Weights of a small mixture-of-experts language model, trained from scratch on English Wikipedia: vocabulary 18857.
Below are experts of layer 3 (counted from 0) of a mixture-of-experts language model. Rows are named router (the router's row for the expert), gate (a neuron's input weights, with its number), up (a neuron's input weights, with its number) and show model dimensions 128-191. Each number is 128 + 32 x the weight over its row's rms, rounded and kept within 0 to 255.
After each expert's rows: a language model's description of what the expert responds to. This comes from a sample of Wikipedia text that the model never trained on.

# expert 12
router [109 117  95 153  91 141 103 145 167  91  93 127 179 163 131 103 174 145 156 126 147 153 119 157  77 127 142 110 105 158 160 195 143  99  97 100  94 151 105 203 146  89 155 159 164 148 159 115 175 195 189 170 146 105 102 108 156  80 107 109 149 169  82 160]
gate0 [105 122 101 123 142 113 114 141 168 136 108 101 153 170 115 103 164 133 112 122 158  95 142 195 134 149 105 119 109 142  99 163 109  92 166 117 126 162  81 139 140  90 153  80  84 158 125 157 136 141 122 158 166 131  69 108 148 135  87 120 209 153  83 114]
up0 [ 78 122 110 128 129 106  98 132 122 169  80 139 180 155  86 155 147 120 138 134 127 103 164 169 133 103 116  83 123 112  71 149 116  75 161 110 119 160 122 149 126  91 126  64 102 109 158 153 108 141 121 146 134 142  88 161 123 135 116 100 188 142 129 123]
gate1 [157 131  82 113 145 170  89 175 128 156 133 173 132 184 129  70 137 103 130 160 104  92 156 145 160 140 109 115 100 149 104  82 203 124 116 113 123 161 105 104 179 112 178 156 174 146 176 184 115 127 119 119 157  89 156 143 152 111  58 103 138 114 146 112]
up1 [157  82  93 118 115  84  82 158 138 178 109 165  68 164  83  71 178 156 168 105 159 151 155 140 140 106 109 163 139 102 117 121 116 142 144 120 130 117  89 138 107  84 146 113 112 102 161 148 175  67  82 161 185 108 161 128 182 163 129 118 160 142  78 174]
gate2 [ 63 133 119 143 143 133 178 105  94 118 120 116 104 143 118 142 126  91 126 166 120 163  59  98 133  51 169 162 135  95 156  86 114 132 140 164 108 157  28 134 169  83 126 149 108 144 149  86 118  70 172 207 127 125 155 124 179 111  91 167 187  96 101 164]
up2 [114 155 129 146 135 120 147 108  65 106 142  55 107 124 121 164 135  92 113 158 150 183  95 100 110  71 172 168 150  65  77 130  90 135 112 167 123 128  33 107 138  95 129 147 120 139 116  88 123 110 155 215 151 146 181 137 120  76 106 132 163 100 140 160]
Prepositions and table cells in football squad and career lists, such as from in "on loan from", plus years 195-, 190- and club words.

# expert 15
router [123  97  79 168  93 175 102 145 136  96 117 160 145 177 160 117 158 111 150 167 126 115 115 154  82 118 179 158 120 149 162 105 143  88  86 108 180 179  93 146 156  94 173 148 119 160 143 179 142 115 172 145 162 105  69 102 166 122  75 104 168 149  95 149]
gate0 [167 151 117 128 115 141  42 146  83 146 130  84  95  93 168 150 124 109 109 174 127 108 115 162 124 169 104 150 130  96 152  88 145 133 196 148 159 102 139 169 131  78 225  98  73  76 182  99 101 134  96  66 143  81 107 144  98 135 179 126 120  79 171 119]
up0 [139 112 161 115  91  78 154 156 151 143 111 130 132 141  63 119  86 132 130 163  43 142 116 104 151  93 133 144  83 130 164 155 121 148 143 142  93  62 188 104 105 137 147 107 165 143 109 172 115 110 131 119 112 194 133 151 151 167 117 122  72 180  65 181]
gate1 [122 145 109 163 143  99 149 100 141 130  95 166 157 135 186 146 120 139 125 113  45  68 124 159 142  64  83  86 139 112 139 123 135  99 128  64 136 212 132  94 176 141 131 172 171 159 126 118 134 153 153 102  79 140 113 110 113 150 102 134 125 125 123 159]
up1 [132 101 114 115 109 109 120 180 123 100 148 100 142 165  57 125 160 168 127 165 188 172 120  90 131 161 167 175  93 158 120 151 152 161 128 206 140  91 138 125 126 112 110 102 112  98 128 109 117 101 135 169 182 118 147 121 112  93 105  85 157 129  95 126]
gate2 [190 197 155 170 141 152  93 115 118  91 109 151 140 137 110 124 170 120 159 211  97 128 114 134  79 100 159 176 118 120  87 106 135 146  77 102 131 150  97 114 133 166  96 116  75 150  87 195 103  99 102  87  72 153 106 149 121 151 106  40 105 145 145 162]
up2 [124 124 148 168 177 155  84 113 136  61 119  90  61 154 157  75 196 128 151  69  77 121 145  76 127 124  81 113 102  96 151 117 180 220 100 103 106  87  99 120 109 125 149 128 112 127 137 113 119 159 161  74 135 137  97 135  80  98 155 104 142 176 146 125]
Counting and choosing words after the or a, mostly both, two, three, only, first, between, other, often before of.

# expert 29
router [105 119  89 166  97 145 111 153 130 101  92 187 165 168 124 118 162 157 150 174 104 126  91 169 113 114 180 124  95 153 175 111 174 105 144  91  87 159  95 116 162  84 150 150 172 147 145  82 172 137 150 169 160  97  98  94 153  87 111 104 141 164  94 140]
gate0 [161  68 115 141 144 157 131 137 166 155 112 124 146 143  93 161 169 170 175 131 100 109 119 155 120 160 129 179  97 171 145 139  95 115 105 114  87 244 109 155  98 165 156 114 153 140 145 110  92 104 143 176 173 129  96 125 165 162 136 104 139 205 151 138]
up0 [ 92 139 113 126  78  60 136 128  48 124 157 169 112 131 104 105  96  98 117 112 149 130 136 155 178 110 127 109 124  81 127 119 164 151 149 156 158  75 144 123 145  85 116 141 102 155 122 124 164 151 134  86 105  49 142 163  55 136 105 149 114  68 130 129]
gate1 [146 120  96 131 129 133 133 104 122 126  85  97 122 109 138 158 200  83 125  67 143 171 147 153 129 123 162 178 166 122 171 106 150 140  94  93 105 105 134 158 112 134 117 142 176 148 104 101 146 175 122 126 164 123  55  95 140 144 115 133 132 164  96 100]
up1 [124 154 114  41  93 139 187 129 119 170 139  91 171  58 138 126  77 175 117 115 148 126 135 152 154 183 119 158 179  80 156 144 157  29 169 132  99 124 195 154 127 125 147  99 131 172 124  61  60 121 148 130 166  99 137  87 150 131 101 127  92 105 153 123]
gate2 [130 129 146 168 126 151  82 130 158 114  97 110 160 170  76  63 155 111 107 131 166 144 161 170 132 143 101 112 134 138 127 158 176 148 114  82  48 153  56  61 163 100 152 156 126  95 230  98 130  89 144 112 139 130 140 107 132 116  59 134 124  77 119 181]
up2 [149 173 140 132 118 183  86 148 125 112 110 149 148 154  93  82 139 140  73 129 149 147 149 128  99 194 106  89 176  96 101 144 140 142 138  94  53  98  78 101 116 157 173 156 121 107 183  86  84 106 149  70 151 163 148 121 110 124 114 187  76  83  90 158]
Pipe separators, country codes and word pieces inside data tables and place names, such as | in league tables, SCO, Gl-ent-worth.

# expert 1
router [104 125 101 166  87 144 121 160 173  94  95 164 142 162 163 108 176 154 166 130  66 132  97 172  96  93 165 147  98 176 162 138 155  94 111  99 157 170  85 187 163  86 163 155 163 161 146 163 160 154 152 164 149  98 104  86 161 117  87  81 144 146  82 158]
gate0 [136 144 143 194 131  73 126 149 112 113 107 112 140  99 151  95 138 183 159  92  65 140  52 103  97 122  90 164 129 117 121 176 209 108 133 114 156 126 103 197 115 116 152 131  80 123  70 139 141 193 128 135 130 121 132 138  82 114  87 104 154 150 144 138]
up0 [ 93 137  76  95 129 157 101  79 219 103 179 151 119 156 128 146 144  83  81 132 180 101 190 119 168 110 131 109 123 145 170  77  70 144 140 104  77 148 124 107  98 134 104 149 186 122 183 148 151  56 137 133 149 135 122 113 151  95 128 134 142 108 103 141]
gate1 [121 125  81 133  92  86 143 200 124  83  78 145 152 116 134  93 132 125 173 136 181  74 151 147 147 129 162  96  82 130 125 180 165  95 142  88 124 149 145 134 168  90 183 122 151  99 145  76 150 127 167 198 157  78  90 129 159 123  91 141 183 165  99 144]
up1 [139 116 191 104  93 189 105 102 151 150 170 102 169 155 139 132 167 141  85 116 144 141 126 168 132 152 120 162 127  68 180 139 122 160 132 132 155 140 110 130  86 130  83 163 197  99 149 143 140 138  92  93 118 178 107 140 142 103 117  67 106 102  83 124]
gate2 [140 114  99 173 165  83 117 104 151  83 164 144 154 209 169 100 145 175 125 160 111 133 135 142 134  80 134 100  90 105 166 160 180 135 167  81 114 141 159 101 168 119  98 107 112 157 165 137 179  94 188 155  91 145 129  95 100 114 110 161 185  90 159 152]
up2 [ 69 145 155  89 111  71  81 140 143 123 109 125 146  53 128 164 177  82 194 102 118 105  93 173 177 156 119 137 143 150 142 144 113 135  86 184 182 111 133 165  94 140 177 154 170  69  94 106  48 111 130 151 145 100  95 152 172 136 151 115  84 178 126  74]
Short word pieces inside or starting personal names and foreign words in lists and tables, such as Stutz-man, Er-rick, Bay-r-aktar.

# expert 23
router [ 74 114 107 182  77 128 108 161 163  84 132 146 140 171 153  74 145 174 150 170  78 114  95 153 151  89 145 111  90 168 155  79 162  85 132 100 117 151  83  75 167  95 150 145 181 183 140 125 184 167 150 155 150 100  93  89 168 133 105  82 148 150  86 115]
gate0 [ 70 148 170 127 128 115 114 143 121 117  80 152 112 163 132  79 140 133 121 113 163  96  70 143 115  86 141  75  68 133 128 126  96  89 100  94 148  94 106 139 145  77 158 139 154 101 176 157 113 120 165 105 113 124 167 117 105 132 175 159 171 170 100 162]
up0 [145  83 124 131 153 109 103  80 154 119 198 104 143 100 117 155 112 116 150 121  77 140 218 113 165 120 136 175 181 146 155 101 131 176 129 166 153 132 107  97 113 184 113 126 107 147 100 122 161  98 129 164 125 103 108 155 154 154 118 108 111 113 154  61]
gate1 [ 90 191 146 179 121 195 138 117 163  88 115 183 146 150 133 131 115 142 143 130 129 111  74 179 124  47 103  84  70 115 102 103 160 105 155 119  75 189 142 146 131 170  82 152 161 134 102 162 147  80 109 149 123 142 150  88 128  90 127 145 121 147 160 170]
up1 [ 94 153 126 160 138 199 170 143 184 109 144 180 120 147 124 143 100 134 123 115 136 100  70 128 128  82 133 117 128 133  96 138 126  91 174 162  66 192 163 147 141 223 117 161 166 144  89 140 114  66 160  85  96 150 117  67 131 136 143 131 152 126 161 168]
gate2 [148 123  56 143  99  76  91 148 132 154  97 207 144 122 111  68 123 132 164 158 107 133 127 154 112 119 133 146 129 163 107 124 112 111 120  84  97 139 105  74 155 113 184 163 110 170 119 132 146 122 202 175 178 106 132  92 114  95  55  94 154 174  96 123]
up2 [117  76 139  86 190 125 116 166 132 103 189 142  60 112 140 128 110 130 161 125  85 179 106  65  94 149 155 146 147 107 133 162 111 113  96 159 172 147  96 163  77  95 192 148  90 121 166  96  94  95 113 113 145 122 150 139 136 177 179 140 160 179 125  84]
Line-initial dashes in taxonomy infobox lists like - Order: and - Class:, and first capitalized pieces of proper names, such as Qu, Sel.

# expert 28
router [129 123  84 176  93 138 101 171 151 109 156 182 154 166 144 105 153 147 153 160 144 119  96 171 109 101 167  43 103 150 156  87 159 115 122  96  60 163 103 164 156  79 143 153 149 171 165 138 169 148 153 171 133  99  88  79 153 117 103 110 133 145 114 176]
gate0 [ 98 139 128 182 122  93 154 127 142 119 152 132 146 101 113 114 120  91 179 126 110 127 103  71 132  89 116 129  82 141  80 142  92 138  88 142 102 161 166 108 200 134  72 142 137 200 141 154 157 153 118 177 129 154 118  60 142 160 126 149 200 175 139 182]
up0 [139 118  94 103  84 135 125 104 135 109  94 129 140 169 160 152 146 149  88  90 146 125 172 166 101 156 135 125 155 145 175 149 147  89 158 158 110 134  73 149  90  87 170 137 133  29  90 114 106 135 134  76 148 143 157 169 145  95 117 115  99 141 145  55]
gate1 [128 146 126 131 116 231 152 114 110  91 145 174 140 152 200 120 110 116 119  79 151 130 120 163 141 125 156 137 120 121 141 123 152  99 143 112 118 139 105 157 136 122 142 133 140 145 142 189 141  87 157 183 113 132 122 108  90 113  79 109 149 127 166  95]
up1 [113 126 122 104 132  94 110 138 173 184  97 126 133  85  89 147 142 139 153 174 103 100 128  79 118 123 120 135 109 132 119 114 132 142  68  94 127  99 164 105 142 105 138 182  65 155 134  68  99 120  95 109 168  94 106 147 181 119 119  99 145 119 147 176]
gate2 [ 76 124  75 169  90 118  62 147 171  94 110 140 149 145 111 115 135 112 139 121  80 145 102 110 104 100 149 117  93 133 183 122 158  98 127  79 101 115  94  95 142 113 168 169 132 153 127  88 205 187 106 174  97  98 125 102 174 126 120  85 193 147  88  80]
up2 [101  86 126  90 125 150 136 159 175  96 184 151 125 143 142  99  87 100  89 116  97 158 102 167 140 123 157 160 162 113 115 147 139 132 146 157 130 138 156 137  66 124 159 167  95  69  88 100 241 156 123 103  46 143 112 105 152 140 176 133 186 173 102 104]
Leading hyphens of infobox list lines, mostly ship data such as Launched or Fate, plus coordinate marks ′ ″ and month names.

# expert 16
router [117 115  92 157 112 142 113 152 130 102  89 157 154 164 156  98 154 122 159 129  70  81  89 128  79  89 158  73 100 146 168 125 154 112 128  96 143 149 122  74 163  90 140 155 140 158 144  93 166 137 191 153 158  93 100 125 144 104  94 116 169 165  94 154]
gate0 [107 165 125 124 152 102 125 142  75 157  90  95 192 125 154 144 153 146 104 170  54 113 138 128 127 135  86 100 125 122 125 150 145 135 146 159 139 118 112 106 108 124 125 145 127 160 170 149  95  91 147 138 135 114 148 158 130  80 102 121  94 100 109 157]
up0 [149 119 138 133 112 134 109 165 184 106 137 154  81 144  87  95  96 136 138  99 184 136 116  87 104 135 151 168 118 159 123  71 128 138  90  90  82 166 138 116 114 132 100 156 103 136  92 120 117 147 111 149 137 116 120 115 134 157 150 109 153 148 116  55]
gate1 [ 64 119  96  90 138 143 135 138 143 138 130 121 155 128 147  85 103 110 149 121 152 187 177 109 132 116 110 114 127 122 146 136 124 157 106 148  81  96 101 112  63 164  50 148  66 115 151 102 105  96  87  68 132 165  95 149 122 139 129 171 108  87 163 112]
up1 [ 64  85  87  62 137 143 199 117 147 153 100 169 133 128  87 151  90 180 162  70 130 131 153 157  97 124 153  83 152 179  88 156 100 150  92 149 106  91 137 123 115 144  47 115 117 171 137 126 106 104 147  87  68 176 136  84 108  87  96 183 108  80 135 166]
gate2 [106 102  78 203 126 156  76 160  96 109 114 172 125 129  94 115 152 107 161 154  56 109  89 169 104 101 193 180 108 172 133 142 177 133  86  87 115 160  60 123 123 154 146 157 154 161 179 143 189 126 193 152 177 103 139  85 150 108 115  69 125 192  84 148]
up2 [100  93 119 124 151  86  99 169  82  97  75 140 188 187 145 144 109 141 147 204  93 145 120 175 101 121 129 144 117 137 137  67 202 163 149  64 151 148  60  85 154 104 151 125 149 146 170 120 179  98 162 133 107 140 137 140 157 153 129 108 142 175 127  97]
Pronouns and words inside quoted song or album titles, such as I, Is, You, plus Roman numerals I, II and years 192-, 193-.

# expert 33
router [128 129 101 159  93 156  98 143 166 105  69 141 153 159 189 112 167 169 151 155 139  94 108 154  88 102 167  76 108 170 156 170 148 109  95 112  85 153  87 179 160  92 151 169 145 153 155 121 178 166 169 166 157  99 107 103 172 106 100 109 167 163 104 195]
gate0 [109 117  98 146 146 164 150 146 159 150 100 144 185 197  75 137 136 128 148 135 110 133 116 186 128 127 100 172 130 170 169 154 152 136 110 120 166 161  94 131 133 118 113 119 143 164 196 116 136 105  93 143 158 131 110  47 167 122  74 116  91 147  94 136]
up0 [190 109 161 138  95 144 110 153 117 168 138  97 121  76 126  81 151 159  90 178 126 131  61 138 108  91 102  71 145 112 122 161 144 152 162 150  85 103 156 117 169  94 158 156 108  69 133 140 165 119 161 147 118 160 165 131 127 108 181 137  95  92 151 100]
gate1 [132 136  60 214 122 117 117 114 149 100 126 163 133 145 156 115 170 100 132 137 121 115 140 136 106 154 140 152 121 144 167 141 177  68  79  82 136 156 110 112 122 106 116 134 153 153 164  93 218 126 162 161 175 131 143 109 122 146 106  86 119 165 101 165]
up1 [111 103  85 179 113 161 154 217  95 129  65  64 151 129  97 127 116 170 121 133  54 140 145 165  77 176 163 148  96 146 114 172 156 161 143 134 167 113 109 151 119 111 104  43 104 166 101 127 137 115 152 164 124 143 182 110 177 107  61 137  74 114 103 100]
gate2 [160 135  65 118 132 105  87 111 139 103 156 125 159 140 159 149 138 150 132 172 123 154 168  91 164 167 124 191 115 117 124  82 106 142 192 104 158 126 150 169 115 144 152  97 175 110  80 168  99 120 115 156 157 124  93  97 149 130 122  67 169 113 177 110]
up2 [ 79 165 154 148 111 168 158 123 149 168  70 152 121 189 113 116 141  84 107  90 144 136  83 149  91  48  85  82 141 144 134 128 135 110  89 129 102 166 124  99 151 121  89 111 119 183 175  84 157 125 139  79 109 115 121 150  89 135 150 155 110 147 133 158]
Prepositions following a verb or noun, such as with, from, about, between, over, in contact with or seized from.

# expert 5
router [137  92  99 163  96  96  96 153 178 107 107 158 156 161 143  93 174 158 153 161 114  87  85 152 111 103 150 120 110 168 164 123 150 102  76  94 101 169 113 171 159  83 173 157 168 151 163 134 156 137 161 162 148 115  84  95 155 150 114  97 147 144  98 186]
gate0 [ 95 150  89 159 160 137  98 115 133 104 191 147 177 157 115 187 175 119 146 104 136 111  88 141 114  78 132 100 134 151 134 139 107  93 108 144 141  96 142 114 171 117 111 141 107 117 132  82 153 142  90 152 130 167 107 105 200 104 105 135 150 147 102  66]
up0 [114 106  82 133  84 158 172 137 140  87  63 122 143 150 101 113 111 164 103 100  86 106 170  49  57 161  92 144 140 138 157 142 108 125 131  90 131 121 104 143 169  81  88 139 157 145 110 162 148 162 181 122 135  81 128  85  49 156 108 100  91  87 147 153]
gate1 [ 97 117 116 172  72 128  91 167 125 148 118 166 110 195 175 152 151 160 171 129 133 119 127 165 137 130 131 129  63 170 147 118 155  88 142  80 142 113 126 140 171  90 172 165 181 127 174 103 117  77 149 185 156 121 134 143 103 106  86 146 147 128 103 177]
up1 [153 146 139 114 116 187 113 139 112 164 159 169 146 157 112 141 113 168 124 144  84 110 119 126 103 143 134 103 112  88  97 121 160 181 143  77 151 115 127 129 109  98 134 102 150  54 190 166  91 159 135 127 110  94  81  55 131  99 138 105 155 165 157  88]
gate2 [135 113 137 161 120 148  81 140  91 121  81 169 128 151 158 108 169 114 114  66 138 120 150 138 143 151 201 148  63 163 161 145 141 140 100  70 137 120  92  70 165 159 159 145 119 156 172 105 111 127 152 109 145 110 103 138 145 143  86  82 143 184  47 138]
up2 [ 74 166 187 121 158 160 122 139 136 132  95 183  89 113 102 168 157 109  65  93 148 121 149 129 153 146 151 145 124 132  71 118 125 145  84  83  87  93 164 106  96 141 164 153 123 132 152 133 122 118 105  85 166 169 150 186 122 162 149 123  75 173  93  82]
Nouns, verbs and adjectives right after articles or was, followed by of/in, such as majority of, % of, largest of, released.

# expert 0
router [145 122 104 174 110 136 104 159 151  96 110 140 175 152 127 106 143 149 149 165 125 129 114 159 101 147 193 115  96 146 155  61 154  91 122  93 115 160 119 163 168  77 151 132 175 152 148 167 158  77 145 174 154  87 110 106 181 112 118  92 150 150  90 140]
gate0 [ 80 117  76 147  75  94 127 115 138 117 138 129 169 144 172 192 144 181  97 166 143 164 143 175 149 140 131 132 177  87 113  94 102 100 156 170  93 145 102 193 188  68 155 145 123 114 117 105 129 113  84 165 128  92 133 124 127  90 136 117 113 104 107  97]
up0 [163 123 128 147 170 141 120 152 171 106 124 120  74 163 129  77 149 103 163  62 100  82  85  79 139 103 144 157 101 139 165 127 137 140  68  91 179 156 141  72 111 122 123 126 105 126 143 132 174 170 161  89 127 126  87 148 114 173 151 127 153 162 139 115]
gate1 [141  64 105 170 106 134 139 150 163  65 125 156 130 190 165 146 126 159 162 125 140 105 103 169  98  99 160 160 100 142 166 130 175  85 147 141 146 190  79 111 115 107 154 155 149 134 117 158 161 149 124 141 116 125  96 117 145 130 112 120 131 171  87 133]
up1 [115 144 177 143  99 128 110 141 144  73 159 160 108  89 127 115 118 136 161 104  74  81  69 136  90 120 124 139 111 155 117 108 164 109 119  99 154 105 175  66 129 143 131 149 109 126 164 124 142  98 163  55 126  78  75 112 106 171 112  99 130 113 119  98]
gate2 [ 52 157 128 159 142 134 132 117 141  91  63 137  92 115  82 114 135  74 141 122 166 184 107 136 105 143 111 106  87 132 148 165 152  95 159 160 176 129  52 128 144  89 114  72 158 144 159 196 145  81 181 127 160 131 119 179 220 125 147 177 115 142  86  88]
up2 [106  76 116 130 130 113  96 103 135 157 147 134 116 130 108 124 164  76 129 117 142 133  95 127  66 162 176 134 151  84  91  90  56  85 127 149 179 145 102 172 139 154 126 107 132 163 104 168 193 130 155 108 154 157 107 149 157 151 142 112 132 116  85  84]
Past participles and verbs about construction, use and movement in place or history articles, such as built, used, opened, moved.

# expert 17
router [104 128 100 165 104 133  92 159 144  89 127 140 147 165 147 116 169 140 157 128 114 122 102 136  90  89 173  84  93 163 162 111 161 117 113  99 127 155 111 139 157  92 160 157 169 155 143  95 163 187 162 164 151 115  99  97 184 107 101 112 157 163  69 145]
gate0 [123 201  81 152 125 181 143 147 176 129 140 152 167 122  99 103 166 102 121 144 149 137 142 156 148  87 136 122 131  95 137 140 117  62 133  80  98  96 122 118 145  97 143 132 121 187 146 144 108  96 120  97  94 114 108  76 168 153 113 189 154  86 142 135]
up0 [140 163  81 167  53  99  87 133 102 147 164 168 142 107 165 148 136 132 169 144 144 115  84 151 126 191 133 117 105 137 105 115 187  58 108  88 132 130 134 174 119 103 129 140 104 172 112 149  77  73 143 105 167  77 145 124 121  79  58 141 141 123 171 192]
gate1 [120  81 143 133 166 136 119  93 137 136 108 105 152 118 164 135 146 130 179 129  83 185 155  59 166 134 129 117 108 141 146 115 141 157 109 108  98  71  51 159 125 106 111 130  83 135 132 107  96 181 193 145 168  67  91 157  99 186 116 142  92 126 157 104]
up1 [116 154 114 176  78 142 137 118 137 118 133 187 104 110 118 119 125 124  95 133 191 119  95 181 119  50 185 131 128 119 141 135 142  57 128 177  98 132 182 147 174 120 135 168 207 184 136  82 180  91 104 189 147 167 203  76 144 124 111 105 162 149 127 168]
gate2 [ 88 146  90 161  75 147  72 114 149 141  94 133 108 167 135  63 185 130 129 168 141 116 132 124 135 114 148  99 124 185 145  91 169  77 116 112  91 139  77 172 132 102 185 120 163 150 170 124 194 115 149 125 144 102 137 122 140  92 126 135 138 162  91 111]
up2 [156 155 144 150  82 133 142 136 125 136 144 153  91 189  87  54 148  96 117 150 136  99 100 102 145 120 150 147  99 131 142 162 104  58 125  85  91 132 100 165 108  52 164 165 136 134 126 111 152 106 128  88 160 109 104 100 137  70  99 129 104 113 134 119]
Activity and domain nouns after the or a in sports and entertainment text, such as chess, football, matches, music, show, actor.

# expert 35
router [106 116  92 171  92 170  95 164 163 102  78 187 161 171 149  97 149 154 172 116  89 110  98 171  74 118 164 139 104 145 176 117 160 120 136  88  71 173 106 123 165 103 150 139 116 174 143 124 165  92 156 168 161  93  92 104 159  97  93  85 148 147 108 114]
gate0 [142 109 108 101 127  79  88 142  88 104  96 167 146 149 109 162 118 164 148 120  87 117 103 172 186 116 183 169 115 174 132 132 109 131 128 122 138  94 173 127  87 141  59 117 186 177 119  80  94 137 186 123 146 136 148 123  95 126  68 101 164 156 144 118]
up0 [169 105 140  89 190 116 133 142 121 169 135 104 120 186  81 130 130 186 142 112 128  95 152 168 129 153 174 148  69  90 132 135 127 159 136 139 170  90 194 101  52 123 108 118 155 162 113 117  62 112 136 138 137 143 127 163 128 168 171  73 132 116 152 141]
gate1 [117 148  92 153  87 159  76 101 134 133 126 162 158 157  92 181 104 117 113 105 161 106 105 166 109 124 165 159 132  81 111 121  81 137 137 132 109 214 104 105 199 124 161  88 104 138  81 133 148 110 153 124 107  38 129 158 138  92 117  54 131 160 112  96]
up1 [104 150 147 123  59 180  95 103 156 154  93 125 124 153  97 164  89  71  93  82 135 138 112  88  97 125 186 164 155 167 113 127 122 149 159 142 136 171 107 179 165 154 182 100 119 103 134 109 124  31 148 114 134  81 129 139 138  87 136 144 159 153 126 102]
gate2 [ 75  71 102 150 112 121 143  97 165  66 122 142 155 140 179  79 184 148 138 147 152 114 118 140 131 129 177 115  65 129 131 120 176  54  88 100 138 142 124 125  88  92 191 177 176 140 149 116 148 126 172 167 117  86  99  92 121 102 122 144  92 115  90 112]
up2 [ 87  83 109 103 156 149  99 169 113  92 107 121  85 175 130 123 168 132 108 131 108  93  73  87 111 108 155 175 117 128 167 127  76  83  80  54 144 163 160 114 121  65 146 174 163  92 101 143  93 131 117 133 129 124  97 179 133 107 123 190 158 177 176 100]
Capital letters and word pieces inside species, genus and place names in taxonomy lists and tables, such as Em in Embryophytes, ell.

# expert 38
router [103  96  84 167  98 128  76 149 150  95 139 142 158 173 152  75 148 144 155 157  82  91  88 161 114  86 144 122 100 163 182 123 164  87 119 102  86 156 100 122 163  93 170 168 141 158 154  81 166 154 161 163 142  92  87  98 157 101 100  98 176 154 112 151]
gate0 [ 98 140 121  89 179 125 144 118 122  95 157 113 102 156 134 132 113  86 145 128 128 185 129 151 116 130 122 120 111 105 106 153 186 169 128 164 150 107 142  95 146 137 147  87  97 146 160 168 106  94 133  87  68  99 117 138 151 146 143 171 142 117 114 138]
up0 [ 94 101  90 129 142 131 143  95 144  77 103 124 155 161 134 190 121 122 147 107 118  77  91 146 140  67 119  76 155 158 135 114 171 109  56 160 138 136 120 144 141 170  88  77 156 136 153 107 141 134 100 118  82 108 112 110 189 121 118 153 122 109  80 156]
gate1 [ 56 153 189 128 145  42 159 138 135 143 119 146 142 116 145 164 108 184  94  65  78  99 138 164 153 103  85  62 120 196 111  79 114 175 175 152  76 100  72 166 110 179 111 158 146 158  79 100 120 143 100 113  87 124 131 165 114 103 124 176  86 208 125 153]
up1 [138 128 119 119 221  86 115 136 124 166 125 146 142 117 120 128 138 150 206 113 105 126 110 104  90 165 111  98 104 119 131 120 186 145 134 153 135 106 214 109 168 114 128 152 106 118 147 142 151  99 155 147 143 110 125 152 144 119 100 163 127 168  99 153]
gate2 [135 123  82 132 100 176  93 116 126 137 155 192 151 152 147 110 150 151 135 104 143 131  89 164 104 128  97  79 133 162 141 144 149  72  82  78  85 149 186 130 134 112 145 188 125 142 131 121 178 132 178 106 124 120 154 145  83 105  96 140 168 136 212 131]
up2 [135 163 107 123  79 163 133  92 109 169 174 193 107 108 138 113 135 115 118 116 118  96 105 176  89 105  84 118 185 113 117 139 129  67  72 101 106 108 178 140 140 102 122 143  76 129 116 111 180 148 131  70 111 133 155 144  53  93 108 133 181  93 198 137]
Tokens after list dashes or in infobox fields and coordinates, such as Provincial, Pal-ma, County, degree signs, plus National and San.

# expert 2
router [135 109  94 160 116 191  97 151 172  88 110 154 154 166 163  99 174 163 176 101 100 127 131 175  84 104 147  66 102 181 168 182 162 120 112  94  47 153 122 154 151  88 197 139 176 154 160 104 153 174 146 165 142 113  90  95 158 129 107  94 132 168  92 158]
gate0 [ 93 129 129 171  93 126  70 119 153  59 150 130 149 167 117  77 154 179 117 132 137 127 108 144 113 123 163 151  54 150 171 127 144  89 116 106 151 175  96 128 106  86 186 173 127 147 223 114 149 121 141 143 112  83 122 140 142  99  82  76 164 126  75 135]
up0 [169 161 183 111 158  88 132 145 148  76 128 120 129 146 158 142 168 129 133 107  86 165 146 160 122  72 117  99  77 104 125 155 118 115 137 158 138 149 165  93 104  98  92  50 118 137  45 112 174 144 131 174 150  79 146 134 129 158 124 113  98 157 156 145]
gate1 [169 110  90 139 115 140 163 178 141 144 157  72 126 128  71 119 148 128 145 123 134  78 118 153  80 182 144 160 110 107 134 152 124 155 121 124 160 202 156  86 144  92 160 126 189 108 110 179 107 114 126 127 133 129 106  84 125 118 111 128  98 138 105 152]
up1 [138 118 100 110 152 112 145 115 112 152 156  67 104 102  83 137 101  92  80 114 177  97 105 183  49 192 122 119 138 119  97 140  97 133  72 172 145 187 124  88 156 146 147 121 192 147  58 171  77 126 110  74  96 128 130 118 104 122 156 170 152 101 131 150]
gate2 [177 113 136 163 133 179  61 108  84 117 100  42  82 134 199 141  96 123 127 142 109 157  93 147 144  96 146 160 162 117 180 141 118 118 155 114 140 137 146 134 182 109 167 119 126 107 105 137 178 117 156 140 135  69 146  71 193 145 147 145 127 126 110  71]
up2 [201 115 172 156 128 152  92  99  58 136 127  45  96  97 163 119  97 116 111 158 132 149 128 174 151  95 126 152 119 148 177 105 143 106 211 152 164 143 159 168 137 125 132 120 166 113 143 103  88  97 110 141 126 102 134  67 163  98 136 169 126 137  98  97]
Month names and final year digits in dates and career spans, such as July, May, December, 198-8, 200-7.